Weights of a small mixture-of-experts language model, trained from scratch on English Wikipedia.
Size: 12 layers, width 320.
Experts: 8 picks a token, a softmax router.
Training: 271M tokens, 8271 steps.
Below are experts of layer 8 (counted from 0) of a mixture-of-experts language model. Rows are named router (the router's row for the expert), gate (a neuron's input weights, with its number), up (a neuron's input weights, with its number), down (a neuron's output weights, with its number) and show model dimensions 240-319. Each number is 128 + 24 x the weight over its row's rms, rounded and kept within 0 to 255.
After each expert's rows: "gets" lists some tokens that make up at least twice as much of what it gets as of all text; "comes after" lists some tokens at least twice as common just before its tokens as in all text. This comes from a sample of Wikipedia text that the model never trained on. Tokens count by the router's weight.

# expert 28
router [130 107 119 131 116 127 152  95 144 158 110  98 145 143 126 146 126 107 142  80 160 141 130 119 145 137 111 132 141 195 146 161 155 185 168 159 116 128 160 146 120 161 106  62 160  90  91 155 159  73 100 121 158 128  98 113 108 116 166 122 116  29 108 176 148 135 138 129 134 169 156 150  94 148  91 111 116 160 170 131]
gate0 [123 119 142  95 128 132 114 141  99  85  96 109 128 145 158 147 133 152 123 125 103 103 127 145 137 128 116 111 131 129 122 175 128 155 124 175 152 123 130 120 140 138 148 133 108 125 128 112  99 126 128 102 154 131 144 118  67 126 142  92  90 158 164 123 170 142 168 114 146 140 171 114 129 117 110  54 150 130 164 162]
up0 [172 120 152  86 121 132  94 177 112 149 150 147 111 100  96 118 132 112  89 108 144 113  81 142  79 125 101  78  55 115 119 135 107 148 135 162 141 121  81 106 139 145 148 124 128 113 103 155 163  60 190 138 124 124 103 145 124 100 147  92  99 142 120 130 139 116 135 127 124 180 171 145  87 117  86 135 148 134 136 133]
down0 [122 149 116 144 141 164 114 160 136 129  73 106  87 104  80 124 112 104 107 125  82 112 138 105 106 124 151 140 119 184 135 126  87 160  52 114 151 108 135 104 128 138 102 125 139 143 131 123 120 161 136 134 114 114 172 132 174 121 137 176 124 146 123 103 101 156 114 148 124 108  78 152  97 114 155 137 110 131 122 125]
gate1 [119 121 139 128 111 122 130 125 152 120 129 162 180 111 126 122 106 151 147 101 135 160 102 127 125  81 140 129 102 103 125 151 128 141  96  99 180  95 106  99 136 133 133 133 134 133 138 169 104 132 126 138 154  98 148 109 115 170 156 129 132  94 142 153 137 161 122 105 144 183 126 129 174 153 156 125 140 147 146 129]
up1 [132  95 156 109 151 150 127  99 124 131 164 106 141  95 101 105  97 128 156 173 142 150 173 102 138 121  86 123 103 148  81 182  91 103 141  88  85 146 127 119 174 139 152 118 125 136 131 100  66 111 131 138 148 160 109 110 131 105 126 134  87 124 130 112  98 126 104 100 131 161  94  74  69 102 149 123 137 157 125 155]
down1 [166 133 126 120 122 129 112 115 133 121 105 176 141 137 147 151 200 142 163 129  90 115 141 144  90 157 134 169 148 114 158 145 130 152 116 110 131 127 131  91 123 168 111 119 124 111 143 101 126 125 149  74  83 158 132 149 116 146  86 134  89  91 145 172 135  76 143 139 173 146 159 142 155 133 174 129 132 133 148 160]
gate2 [147 142 135 139 112 122 119 142 155 119 140 169 122 152 105 113 136 123 135 129 109 118 145 125 107 112 123 146  70  94 159 127 127 103 153 115  97 134 140 105 161 138  87 118 126 138  94 144 113 167  87 138  95 155  93 144 147 123 140  95 118 146 115 157 139 139 129 147 147 112 107  89 131 112 118  88 118 158 132 150]
up2 [108 164 148  99  89 147 107 123 149 127  99 107  84 160  92 136 137 119 151 142 169 144 111 142 172 126 178 134 117 131 130 146 145 115 113 181 132 121 114 124  90 125 133 140 129 153 139 113 146 110 142 137 109 145  81 108 107  87 119 114 127 127 137  88 118 139  90 141 116 194 132 140 199 111 128 172 119 132 126 126]
down2 [161 117 154 132  93  78 126 149  96 112 172 132 142 126 143 109 103 147  70 116 111 117 145  97  93 158 113 110 132  87 141 141 151 143 135 125 125 147 100 124 116 175 157 109 158 105 147 175 113 139 112 180 128 141  99 136 149 105 126 136 139 151 134 119  92 149 146 119 120 111 113 136 134 124  97 136 116  82 112 108]
gate3 [114 135 155 124 146 112 121 135 146 113 133 119 144 113  98 137 170 118 117 133 129 114 118  81 117 119 156 148 164 141 125 101 142 136 110 127 178  97 142 142 134 160 142 157  89 128 141 158 140 127 136 108 106 106 129 102 115 106 111 145 112 119  92 130  87 122 151 126 146 135 143 102 152 115 111 156 135 136 131 152]
up3 [124 160 156 164 124 120 149  88 132 116 148 128 116 128  74 127 124  94 156 109 131 149  65 145 108 136 182 113 106 140 141 118 126 136 139 148 109  98 132 113 119 144 131 176 120 112 139 124 121 138 122 120 159 152 128 119 114  85 110 118 143  87 146 149  94 124 174 136 104 138 120 124 146 117 139 192 102 168 123 127]
down3 [119 133  97  89 121  81 113 161 152 108 135 156 139  96 144 146  97 115 127 134 126  92  90 160 126  98 120 154 122 137 154 140 135 114  89 125 160 149 136 104  97 159 121 101 130  77 138 127 180 113 145 172  92  89 125 102 150 148 150 115 120 128 172  82 107 151 111 147 111 137 110 110 147 161 129 173  73 114 141 137]
gets: ",", "en", " w", " de", " st", "n"
comes after: " ", " was", " 1", " 2", " E", " 3"

# expert 8
router [128 153 166 167 116 165 138 138 147 120  86  87  89 139 153  99  90 105 111 138 132 115 132  91 160 102 147  94 139 126 125 107 109 164  96 144 133 153 106 161 113 120 112 131 159 190 107 139 143 141 103 118 158 151 109 156 189  74 127 138 135 157 155 165 115 136 178 138 119 119  90 141 146  98 104 111 121 115 117 103]
gate0 [139 134 134 121  75 136 109 108 144  90 154 154 118 115 182 121 132 118 134 120 139  91 182 161 143 101 127 103 162 143  85 193 107 152 158 121 138 129 141 102 119 142 136 112 108 167 195 164 125 148 138 129  73  74 117 151  98 108 145 146 140 139 122 137  79 123 127 141 168 103 137 107 108 129 134 115 126 144 121 181]
up0 [136  88  95  96 105 139 159 112 158 135 139 149 115 144 157 119 127 139 109 147 140 132 104 176 121 111 150 103 157 121 126 142 173 122 129 115  84  92  96 145  88 154 130 135 195 123 110 144  89 165 153  77 165 110 124 134 100 168  91 146 127 153  85 124 155 154 114 133 173 134 165 129 111 143 147 130 124 105 120 133]
down0 [ 94 121 140  89 148 158  86 137 147  94 167 167 113 118 116 140 114 184 100 103 132 111 121 151 120  85 158 103 137 122 122  89 150 123  96 140 136 139 130 150  81 107 108 140  96  94 119 138  81  69 135 154 120 147 146 145 156 114 130 173 140 166 108 126 136 116 111 140 114 117 152 109 135 107  84 109 136 157 114 130]
gate1 [146 145 157 111 147 128 130  92 157 122 122 114 105 131 175 137 143 100 148 162 153 137 132 119 132 174 104 138 139 146 100 150 129 166 141 137 155 153 130 151 128 128 125 115 148 149 122 146 114 145  69 120 179  95 122 129 142 136 160 121 133 141 148 121 133 112 140 101 135  92 103 136  98 123 129 125 156 124 116 116]
up1 [147 127 116 166 107 109 150 136 116 168 116 109 120 147 157 126 170 165 150  99 158 112 150 108 127 141 125 145 127 132  77 127 136 151 145 134 139 110 100 131 120 142 145  91  82 139 154 154 123 145 155 127 144  97 154 120  95 110 144 158 112 155 129 105 115 134 128 124 162 143 112 111 137  73 119 133 132  98 150 101]
down1 [125 112 139 131 152 142 127 134 124 139 119 102  75 127 142 167 124 117 147 192 137 120 131 106 101 119  99 164  87 114 145 109 105 169 166 144 124 135 104 129 127 129 145 145 106 182 150 115 137 142 130 144 129 129 114 117 107 118 122  87 160 139 160 101 105 171 149 163 119 155 123  99 121 117 142 175 141  84 102 136]
gate2 [137 130  94 115 128 124 149 158 102 133 108 107 119 132 104 100 183 135 122 103 115 125 139 102  95 173 109 135 128 155  89 104 126 144  85 148 155  72 141 105 139 129 124  73  99 123 152 132  88  79  89 153  83 131 121 160  83  98 157 110 148 131 126 174 107 139  97 142 152 145 110 136 156 132 123 137 142 140 156 126]
up2 [132 134 115 105 120 112 143 190 122 117 116 103 136 127 158 117 199 160 104 118 123 153 128 103 116 127 128 148 144 128  95 127 150 113  65 132 159  82 126 139 145 160 135 115 118 125 139 133  75  91 107 174  86 109 120 140 114 109 148 130 146 109 124 177 107 106 120 151 147 115  93 112 169 105 112 135 141 150 138 123]
down2 [145 125 101 130 141 125 140 116 100 120 106 128 103 130 107 147  99 124 144 148 108 152 132 127 127 138 128 149 149 113 129 111 126  89 111 111 117 143 134 130 117 124 126  94 110 140 111 119 154 121  68 154 140 114 106 113 115 126 143 111 118 121 123 129 147 114 123 116  99 131  98 157 115 155 191 141 129 142 174 148]
gate3 [162 124 128 121 118 116 137 137 119 141 139 119 131 100  87 148 160 200 140  95  94 118 177 141  89 123 132 138 100 113 111  97 103 172 102 131  90 130 113 147 118 151 137 124 113 142 163 181 148 163 140 128 135 135 165 119 127 133 134 177 152 111 136 129 150 137 124 126 158 133 105 111  98  54 119 112  85 145 134 126]
up3 [140 146 155 148 105 119 110 139 122 166 120 108 102  99 128 114 179 181 124 100 110 118 169 129  94 144  97 138 114 109 115 118  94 146  94 144  97 135 151 111 120 159 135 112  92 125 112 155 137 148 113 149 126 117 147 119 121 106 117 149 130 178 113 166 149 132 167 132 134 154  67 144 123 109 151 114 141 121 144 155]
down3 [ 75 100 150 140 114 103 115  87 136 140 127 121 143 119 157 119 152 143 105 168 135 137  61 144  97 105 141 149 129 125 149 172 105  90 107 152 127 145 117 130  93 160  76 115 121  94 153 156 161 126 135 147 150 175 136 114 156 161 154 158 142 120 146 127 194 106  93 117 109 124 134 141 118 117 122 103 177  96 136 131]
gets: "\n", " |", " re", ".", " (", " 19"
comes after: " |", ".", "\n", ")", ";", " 0"

# expert 3
router [111  92 116 121 147 110 107 121 124 130 128 126 122  90 136 114 106 164 154 140 121 132  83 130  89 157 129 118 124 150 138 166 168  97  89 144 128  91 111 134 154 137 134 111 120 103 130 160 134 182  88 132 137  82 122 179 134 118 154 147 137 156 101  93 115 138 110 186  90 140 157 143  97 122 133 144 149  98 107 130]
gate0 [163 122 165 110 128 111 113 114 105 100  60  94 131 106  68  76 121 162 143 161 125 133 138 107 106 139  83 167 208 104 130 127 156 173  82 157 126 160 118 149 137 124 132 130  90 103 106 119 112 135 100 106 125 139 109 121 151 147 160 125 123 111 106 113 116 129 163 109 122 127  99  76 111 144  97 102 156 146 128 112]
up0 [156 101 135 146 129 131  80 162 113 112 122 105  82 140 149 125  92 113 152 167 127 120 127 128 164 123 117 119 126 112 123 136 120 121  92 132 143 108 147 128 122 142 103 101  85 106 131 127 175 145 165 144 162  80 114 175 147 141 140 123 139 143 131 107 112 122 140 109 116 109 142 114 129 123  94 146 134 156 105 146]
down0 [ 86 116 124 129 131 109 120 102 182 176 152 114 105 134 103 135 111 119 113 123 154 137  75 106 148 125 143 139  79  90 116 111 119 139 156 125 134 147 152 127  90 110 132 145 100 168 112 180 166  96 150 140 112 127 130 142  88 145 118 116 141 132 137 138  89 101 126 132 129 183 147 133 155 135  85 134  93 106 143 123]
gate1 [184 120  87 162 126 110 128 137 172 142 126 142 121 145  98 165 120 147 143 137 132 105 188 116 158 113 146  90 153 116 136 106 101  97 144 160 134 139 126 111 108 107 142 119 122 148 172 156 146 141 141 118 159 110 120  97 139 104 119 121 124 123  89 153 177 124 135 159 126 125 136 120 102  80  93  82 143 148 118 143]
up1 [146 147 126 110 176 134 159  85  79 136  86 127 117 136 124 133 129 144 134 140 131 136 112 134 162 161 120 144 119  95 145 114 168 144 130 135  96 103 111 100 105 121 134 145 147 114 107 122 134  92 128 163 131 152 163 139 106 151 111 119 147 102 143 130 143 135 110 102 137 149 187 100 145 135 123 114 159 170 128 112]
down1 [131 111 142 120 112 137 128 129 103 121 118 105  92 164 134 167 153 155 108 143 147  93 149 111 139 143 125 159 131 127 141 164 157  72 141 109 142 178 115 119 159 116 121 126 129 158 110 112 104 138 110 148 159 153 112 103 137 179 116 165 153 136 155 137 116  95 140 132 121 107 171 135 123  66 145 100 149 111 101  99]
gate2 [147 117 152  78 135 130 143 147 109 147 160 122 147 103 139 141 124 135 121 144 118 111 132 112 118 146 113 145 137 115 123 150 148 113 150  94 131 132 122 171 128 123 119 147 147 104  99 103 128 137 121 114 155 129 174 128 110 107  94 159 131 134 123 172 137 149 149  90  70 133 108 149 131 171 135 111 166  83 132 142]
up2 [140 148 142  76 149 140 143 132 148 134 125 147 123 111 137 140 150 131 101 110 105 106 141 143 129 146 104 129 143 113 100 180 117 139 161 119 109 110 110 122 165 128 141  88 135 102  89 110 125 176 149  79 162 154 182 118 124 156  92 143 172 159 124 177 133 150 125 159 127 140  95 148 135 163 134  80 136 123 121 104]
down2 [141 119 140 129  98 118 154 121 123  99 110 126 122 186 118 133 110 133 178 156 118 138 116 140 125 129  97 113  77 201 149 116 144 128 163 122 128 108 134 110 141 197 123 163 120 155 146 129 118 167 153 136 120 126  81 104  75 152 129 155  89 100 156 100  99 140 149 148  94 127  87 108 135 125 157 155 119 140 111  80]
gate3 [121 139 131 138 161 115 128 116  99 119 123 141 149 129 167 138 170 148 103 122 126 208 123 172 134 150 135 129 151 111 163 152 107 115 107 105 116 130 138 117 121 142 100 149  99 104 122 139 118 137 105 129 110 130 138 117 169 138 172  91 126 125 130 141 137 120 142  99 132 138 162 125 110  96  99 177 137 163 135 166]
up3 [105 121  85  77 132 155 112 115 152 123  98 143 148 160 134 138 137 153 120  65 128 113 140 107 100 139 127 120  87 115 113 103 126 110 156 119 116 132 121  91 135 135 137 170 143 125 110 128 141 121 125 150 125 114 119 129 134 129 127 171 118 139 147 128 154  94 112 131  93 128 131 141 151 101 106 116 115 109 141 122]
down3 [103 138 117 144 115 124 137  80 112 142  95 154 137 120 148  99 151 135 105  97 146 142 118 100 132 110 166 132 135 118 126  70 160 159 178  95 111  93 133 140  81 139  92 177 149 144 117 150 114 165 133 160 115 135 125 196 124 106 130 144  88 119 117 106 115 140 140 103  96 128 113 109 157 111 116  96 105  94 138 125]
gets: "\n", " (", "==", " pro", "born", " p"
comes after: "\n", " =", " the", "==", " a", " ("

# expert 0
router [135 116 150 100 136 145 115 155 158 116 121 148 154 152 133  86 137 165 137 136 123 137 116 109 155  78 149 102 122 108 120  94  93 107 125 130 122 107 119 128 126 156 105 143 102 146 131 105  96 153 166 115 114 131 122 166 121 116 115 168 167 199 186 178 158 112 169 140 127 142 115 130 152 121 140 106 139 128 115 106]
gate0 [143 151 174 157 111 117 101 168 132  75 152 124 135 100 145 127 124 136 126 109 165 118 139 122 103  97  70 115 166  82 126  93 106  96 106 141 141 132  80 142 173 137 131 134 144 160  57 120 104 131 120 102 106 134 123 109 175 117  76 137 124 125 133 159 123 108 125 100 125 145 115  95 148 124 101 147 105 159 126  74]
up0 [144 138 153 127 102 119 184 158  98 112 150 107 154  84 132 121 119 128 128 105 159 142 142 121  86 133  82 129 157  98 101 142 103 129 126 186 131 106 118 137 142 145 137 155 114 133 110 107 118 134 123  64 117 171 127 122 132 115  97 122 117 128 148 159 114 106 161 100 192 130 137 128 144 170 165 132 147 153 137 118]
down0 [111 105 125 119 125 143  89 108 125 103 136 136 171 123 105 150 108 119 125  97 157 156 140 111 165 138 101 138 132 181 141 121 119 112 120 120 108 118 140 132 147 111 112 149 140 130 141 172 128 144 163 119 126 138 120 146 149 114 157 102 110 179  91 155 118 106 143  92  90 121 147  82  73 162 124 148 152 152 134 119]
gate1 [113 133 117  99 107 160 102 121  80 105 150 118 119 141 161 151 160 172 116 136 128 134 104 130 124 172 145 130 152 135 144 145  85 116 126 128 116 167 135 153 104 141 145 143 129 161 110 126 128 113 134 121 121 167  99  98 118 123 157 120  98 126 147 137 163  89  94 100 119 107 178  85 135 124 110 144 115 136  98 112]
up1 [144 126 126 110 125 125 160 133 148 139 140 131 135 111 110  87 115 132 160 154 184 142 117 125  91  96  91 115 154 130 132 117 157 130 144  90 140 119 126 136 132 123 154 126 121 106 133 119 104 114 181 124 117  74 136 139 144 136  80 135 113 127 111 116 126 158 136 104 154 148  60 154 136 141 146 141 143  64 137 120]
down1 [121 142 133 122 132 159 131 121 131 133  97 115 169 135 118 123 111  95 126 119 139 144  96 124  90 129  87 170 118 117 109 111 103 159 167 107 148 111 138 171 149 102 124 135 146 134 129 134 133 114 100 141 111 138 145 100 158  99 133 149 112  67 129 152 115 100 104 103 155 163  77 150 124 121 117 123 120 150 121 112]
gate2 [159 103  98 128 117 101 105  68 152 121 138 132 118 128 104 146  65 132 130 129 124 102 124 142 130 136 153 129 136 134 159 164 110 120 112 172 126  87 103 129 161  84 150  98 123 104 152 112 167 125 148 142 141 116 118 138 133 168 150 111 131 119 122 109 140 139  96  98 149 117 126 135  99  77 192 129 112 123 115 136]
up2 [119 104 118 117 116 129 110  84 123 129 106 190 120 126 177 181 125 130 110 114  80 122 170  86 126 154 168 138 112 154 152 156 110  88 129 143 165 121 137 120 129 123 130 119 125 112 173 130 137 126 131 105 132 145 142 115 129 173 143 100 115 130 169 110 134 138  84 103 137 120 157 114 118  55 140 143 157 130 147 132]
down2 [155 173 120 131 132 117 160 114 145 119 116 118 133 145 119 130 122 133 140 120 123 112 122 139 132 148 149 134 139 155 119 129 148  81 103 128 130  97  86  99 137 138 124 140 118 131 114  94 141 145 101 144 127 111 152 131  90 127 141  56  56 176  99 151 127 117 134 115 140 121  83 130 104  85 148 108 167 147 143 142]
gate3 [149 137 110 129 152 137 116 101 134 114 110  91 152 127 114 130 127 139  93  76 103 160 177 146  98  99  95 138 137 117  87 139 104 152 129 139 150 138 119 115 113 144 113 147 168 127 156 144  91 141 127 115 142 117 104 105 124 147  93 172 115 122  96 141  88 135 151 158 112 137 154 168 135 148 103 100  94 121 144 155]
up3 [ 69 136 126 118 162 148 146 140 141 125 120 168 128  99 115 106  83  92 171  71 145 170 144 121 125 102 129 109 100  94 158  93 124 168  99 156 154 151 213  90 125 114 111 118 122 121 121 122  96 116 136 114 116 173 148  96 100 124 109 134 135 130 172 101 140 129 149 185 109 122 127 137 125 121 151 123 103 139 136 147]
down3 [132  79 109 148 121  94 107  93 157 168 133 121 140 138 117 115 107 118 106 140 135 144  90 134 144 120 117  71 134 164 121 103 110 103  75 125 144 118  89 103 107 158 123  95 128 130 101 132 100 147 124  84 200 120 114 116 150 153 156 130  76 142 115 100  83 165 157  82 113 132 145 173  87 148 126 113 110  85 145  92]
gets: ",", " |", " the", " 19", "-", ":"
comes after: "\n", ",", ")", "son", " Born", " by"

# expert 29
router [ 99 131  91 125 123 143 131 169 102 130 144 150 169 151 112 104 100 127 150 158  98 125 134 128 137 153 137 150 111 111 142 127 135 110 138  96  86  99 134 142 100  98 108 139 138 181 127  91 136 171 173 132 102 173 119 144 147 119 127 144 127 194 111 120 153 110  96 119 150 149  87 147 114 116 149 121 125 138 118 141]
gate0 [138 114 110  99 139 141 118 161 142 135 181 156 122 108 114 152 156 136 115 121 159 159 141 130 127 157 137 138 160  95  96 131 131 136 143 156 100  86 152 139  53 120 115 144 124 146 148 114 142 116  62 139 149 143 124 124 134 141 102 164  93 111 111 151 138 100 103 113 139 108 111 105 119 147  76 166 121 105 176 100]
up0 [113 131 138 105 141  92 139 139 120 143  98 158 116 127 112 143  96 130  80 126 120  99 107  96 128 111 121 137 144 121 102 140 119 132  93 121 134 148 107 110 113 168 130 148  83 140 151 163 127  83 107 119 111 116 128 126 111 125 128 109 125 136 150 139 112 124 156 113 123  98 141 133 175 164 111  70 100 150 124 161]
down0 [114 133 147  92 174 116 145 150  90 132 164 162 161 111 134 123  98 132 121 108 139 155 137 137  89 119 151 140 141 130 127 115 147 135 129 124 107 134 122 122 113  95 100 128 102 141  95 162 151 122 149 111 138  97 134 140 150  74 131 178 180 159 118 172 111 142 134 110 117 170 137 132 116 136 134 122 127 143 159  79]
gate1 [124  89 193 124 127 111 145 136 144 142 102 116 108 105 133 149 126 144 126 119 144 136 153 113 157 123 114 107 117  98 104 150 109 139 138 104 138 115 135 153 140 152 134 128 130 174 124 150 137 121 132 178  89 147 132  70 131 115 141 132 121 132 126 116  90 117  79 168 113 143 111 158 107 119 133 115 164 126 118  97]
up1 [158 169  86 132 106 136 110 121  97  75 117 113 122 111 170 134 109  63 129 143  91 154 107 110 155 126 156 139 121 156 134 146  97 128  85 176 147 172  88  92 119 152 143 157 115  99 149 169 153  82 142 119 125 145 118  95 114 113 133 146 113 127 147 138 129 120 101 114 141  92 121 100 123 138 125 127  99 107  69 129]
down1 [161 120 139 141 105 119 121 150 145 130 157  85 154 128 141  86 160 138 153 103 121 103 118 136 122 132 129 116 152  58 127 107 165 117  82 143 113 150 139 112 114 167 152  78 113 123 133 122 135 112 106 152 109 152 159 133  97 111 100 140 139 141 148 148 129  89 138 133 119 125 160 102 131 104  91 140 131 119 155 120]
gate2 [140 149 156 143 148 138 103  91 112 150 124 121 107 150 112  69 101 114 141 135 122 126 148 145 136 136 119 149 129 121 129 120 155 136 192 151 132 114 131  89 138 125 121 104  92 124 112 116  78 115 139 114 154 136 158 120 130 155 159 147 114 102 132 174 133 144 148 165 158 137 134 157 121 122 120 126  85 122 180 150]
up2 [164 164 157 160 187 134 139 100 115 151 125 129  81 187 132 131 137 140 200 166 113 129 140 139 107 123 137 148 151 158 111 112 178 157 161 114 143 152 154 140 159 142 113  95 117 106 129 143  55 117 156 103 141 129 130 135 101 198 157 124 116 108 144 165 150 136 146 137 171 150 122 136 111 147 181 127 100 108 126 150]
down2 [119 170  94 110 135 107 117 120 133 163 125  94 115 142 107 105 122 107 120 172 122 136 127 112 116 135 127 127 152 124 134 144  88 155 138 111 151 100  99 146  99 133 122 117 108 110  94 134 119 167 113 136 125 153  76 150 126 158 136 104 134 115 131 107 158 180 151 145 129  70 125 122  81 136 121  71 122 152  95 141]
gate3 [147 151 125 123 103  88  96 143 131 170 154 101 125 139 108 132  91 107 159 154 130 116 201 130 137 111 101 143 101  69 131 111  95 151 144 111 154 113 177  87 131 128 112 143 156 147 104 135 142 111 132 134 130 117 109 107 108 117 170 121 106 111 160 100 122 138 151 121 129 143  84  91 107 129 124 103 107 105 110 182]
up3 [141 141 123 150 149 149 128 156 167 129 137 124 159 159  92 125 200 116  80 101 137 155 112 133 120 164 160  97 113 107 110 103 147 146  87 143 144  96 101 121 141 118 110  95 114 152 116 138 156 143 128 162 124  99 104 152 101 117 109 129 114 159 124 109 135 137 114 141 116  98 138 149 142 115 143 159 150 141 106 137]
down3 [145 123 149 185 183 112 151 151  93 118 111 116 127 146  81 139 142 140 154 111 136 183 146  98 115 126 111 149 101 111  87  93 152 137 106 114 167 135 110  94 146 135 123 116 115 147 133 133  88  98 117 141 123 168  90  98 118 159 128 118 157 144 145 124 157 124 158 100 158 149 110 116 135 149 165  93 163 139 123 132]
gets: " |", "|", " the", ".", "\n", "-"
comes after: "\n", " |", "\"", "|", ")", "---|---|---|---|"

# expert 24
router [114 137 127 107 146 134 131 134 141 140 153 139 157 133 125 135 139 166 124 143 167 129 108 139  92 147  94  94 139 118 108 138 140 128  92 136 145 117 115 112 138 161 127 113 134 134 111 109 152 110 128 142 126 169 147 164 141 103 139 115  97 156  99 173 118 144  80  98 121 136 165 151 108  90 111 159 113  66 119 146]
gate0 [120 123 105 142 168 138 130 127 134 126 123 170 147 122 154 112 122 149 105  87 106 138 139 133 172 146 127 130  91 136 143  91 144 159 106 157 125 157 125 100 163 103 128  94  98 148 137 185 141  91 122 137 145 122  98 130 127 136 135 133 133 110 124 155 157  94 111 128 120 133 163 106 155 154 108 174 126 121 138 151]
up0 [135 152 141 120 129  95 121  92 155 115 139 112 145 119  99 131 100 128  88 104 155  73  82 126 139 118 114 137 144 100 142 167 188 133 128 169  99 143 139 132 158 191 154  95 145 145  98 132 114 102 113 157 132 107 152 113  95 149 135 131 143 140 103 108 181 108 120 119 141 117 131 172 132  62 160 125  71 107  85 128]
down0 [116 129 181 148 102 106 139 114 130 155  90 101 117 128 151 132 138  99 148 179 103  83 115  68 119 169  92 123 142 106 132 139 140 103 136 159 134 113  97 136  79 146 108 100 133 125 146 178 106 134 107  99 128 126 171 162 110 152 132 162 116 124 121  97 141 141 155 111 101 171  93 115  99 153  98 152 149 107 112 103]
gate1 [121  97 112 121 121 142 131 132 106 153 146 142 125 119 122 138 105 118 136 147 131  58 118 124 123 132 131 176  99 143  47 114 146 145 135 135  96 165 121 109 152 155 107 142 128 142  96 130 100 169 121 143 127  99 138 163  95 166 131 189 144 123 140 135 179 158 108  99 140 150 113 146 112 135 109 127 142 160 165 126]
up1 [148 104 125 124 132 147 109 134 103 170 173 123 122  86  84 164 130 154 153 158 152 106 124 121 111 157 109 170  67 131  82 113 155 174 134 110 129 134 153 107 170 154 150 115 135 133 116 146 140 126  80 146 119  64 115 142 108 151 132 146 152 122 105 103 154 159 124 106 142 167 118 124 125 126 131 120 157 153 160  95]
down1 [145 158 171 117 124 116  78 167  78 114 126 156  94 156 154 178 113 127 121 130 174 136 159  58 113 107 110 134 100 130 105 146 124 138 153 163 136 118 134 161  99 189  87 124 131 137 132 100 104 143 150 175 128 108 123 116 107 135 133 135 114 104 124  92 129 120  93 120 127 143 126 150 134 142 127 180 138 107 158 116]
gate2 [104 121 135 133 139 111 157 104 114 138 118  66 139 135  60 125 106  96 157  90 108 152 150 143 140 153 134 120 132 124 107 182 143 129 128 116 124  82 111 119  87 137 127 136 114  86 107 150 125 119 113 123 150 139 119 154  92 150  92 132 143 100 116 150 160 160 104 140 136 149  60 132 137 118 104 132 122 129 148 115]
up2 [118 133 126 141 134 112 185 109 135 134 146  86 148 151 121 149  83 128 140 136 117 128 134 157 155 135 163  91 153 116 102 174 151 131 121 132 157  89 106 138  79 130 125 125 145  91 122 145 119  91 133  91 143 122  84 164  77 178  82 115 114 134 142 136 120 133 169  95 131 112 104  97 148 126  85 157 115  97 107 153]
down2 [ 78 174 117 122 131 150 117 128 108 155 142 102 141 151  94 121 153 123 121  97 149 128 122 118 111 132 112 150 139 167 145 153 132 126 149 163 124 121 149 112 122 136 117 140 115  72 146  93 135 143 142 130 119 117 151 139 122 116 115  76 125 117 118 145 123 149 110 132 136 138 129 146 126 119 126 139 197 190 153 127]
gate3 [124 121 111  99 165 108 118 140  45 122 122 120 139 176 162 103 123 148  91 131 109 170 130 132  85 144 105  93 156 129 111 122 111 143 124 131 115 171  96 136  86 125 115 138 141 137 121 129 142 152 124 126 131 106 148 117 135 141  89 105 125 100 110  80 121 135 114 122 150  98 113 162 170 162 161  89 144 107 100 132]
up3 [171 142 135 166 138 138 152 181 137 146 117 113 168  84 105 147 106 109 134  97 137  93 126 142 109 120  91 146 151 107 133 116 115 126 133 129 124 128 123 113 128 138 133 144  89 126 116 131  81 109  69 144 166 139 156 127 155 124 144 141 107 116 147 136 117 105 150 115 118 155  90  96  93 166 140 120 165 151 138 131]
down3 [135 117 138 149 157 140 121 118 178 131 124 168 138 126 100 118 114  95  94 172 122 137 103 143 115 102 128 106 161 132 150 130 128 133 104 124 108 120 132 149 118 183 121 129 156 170 117 141 103 100 111 143 146 102 172 126  94 111 100 136 127 114 137 133 145 135  84 110  91  82 109 134 132 139 169  78 140 121 136  92]
gets: " |", "\n", "|", " 1", " /", " 2"
comes after: " |", "|", ")", ":", " /", ";"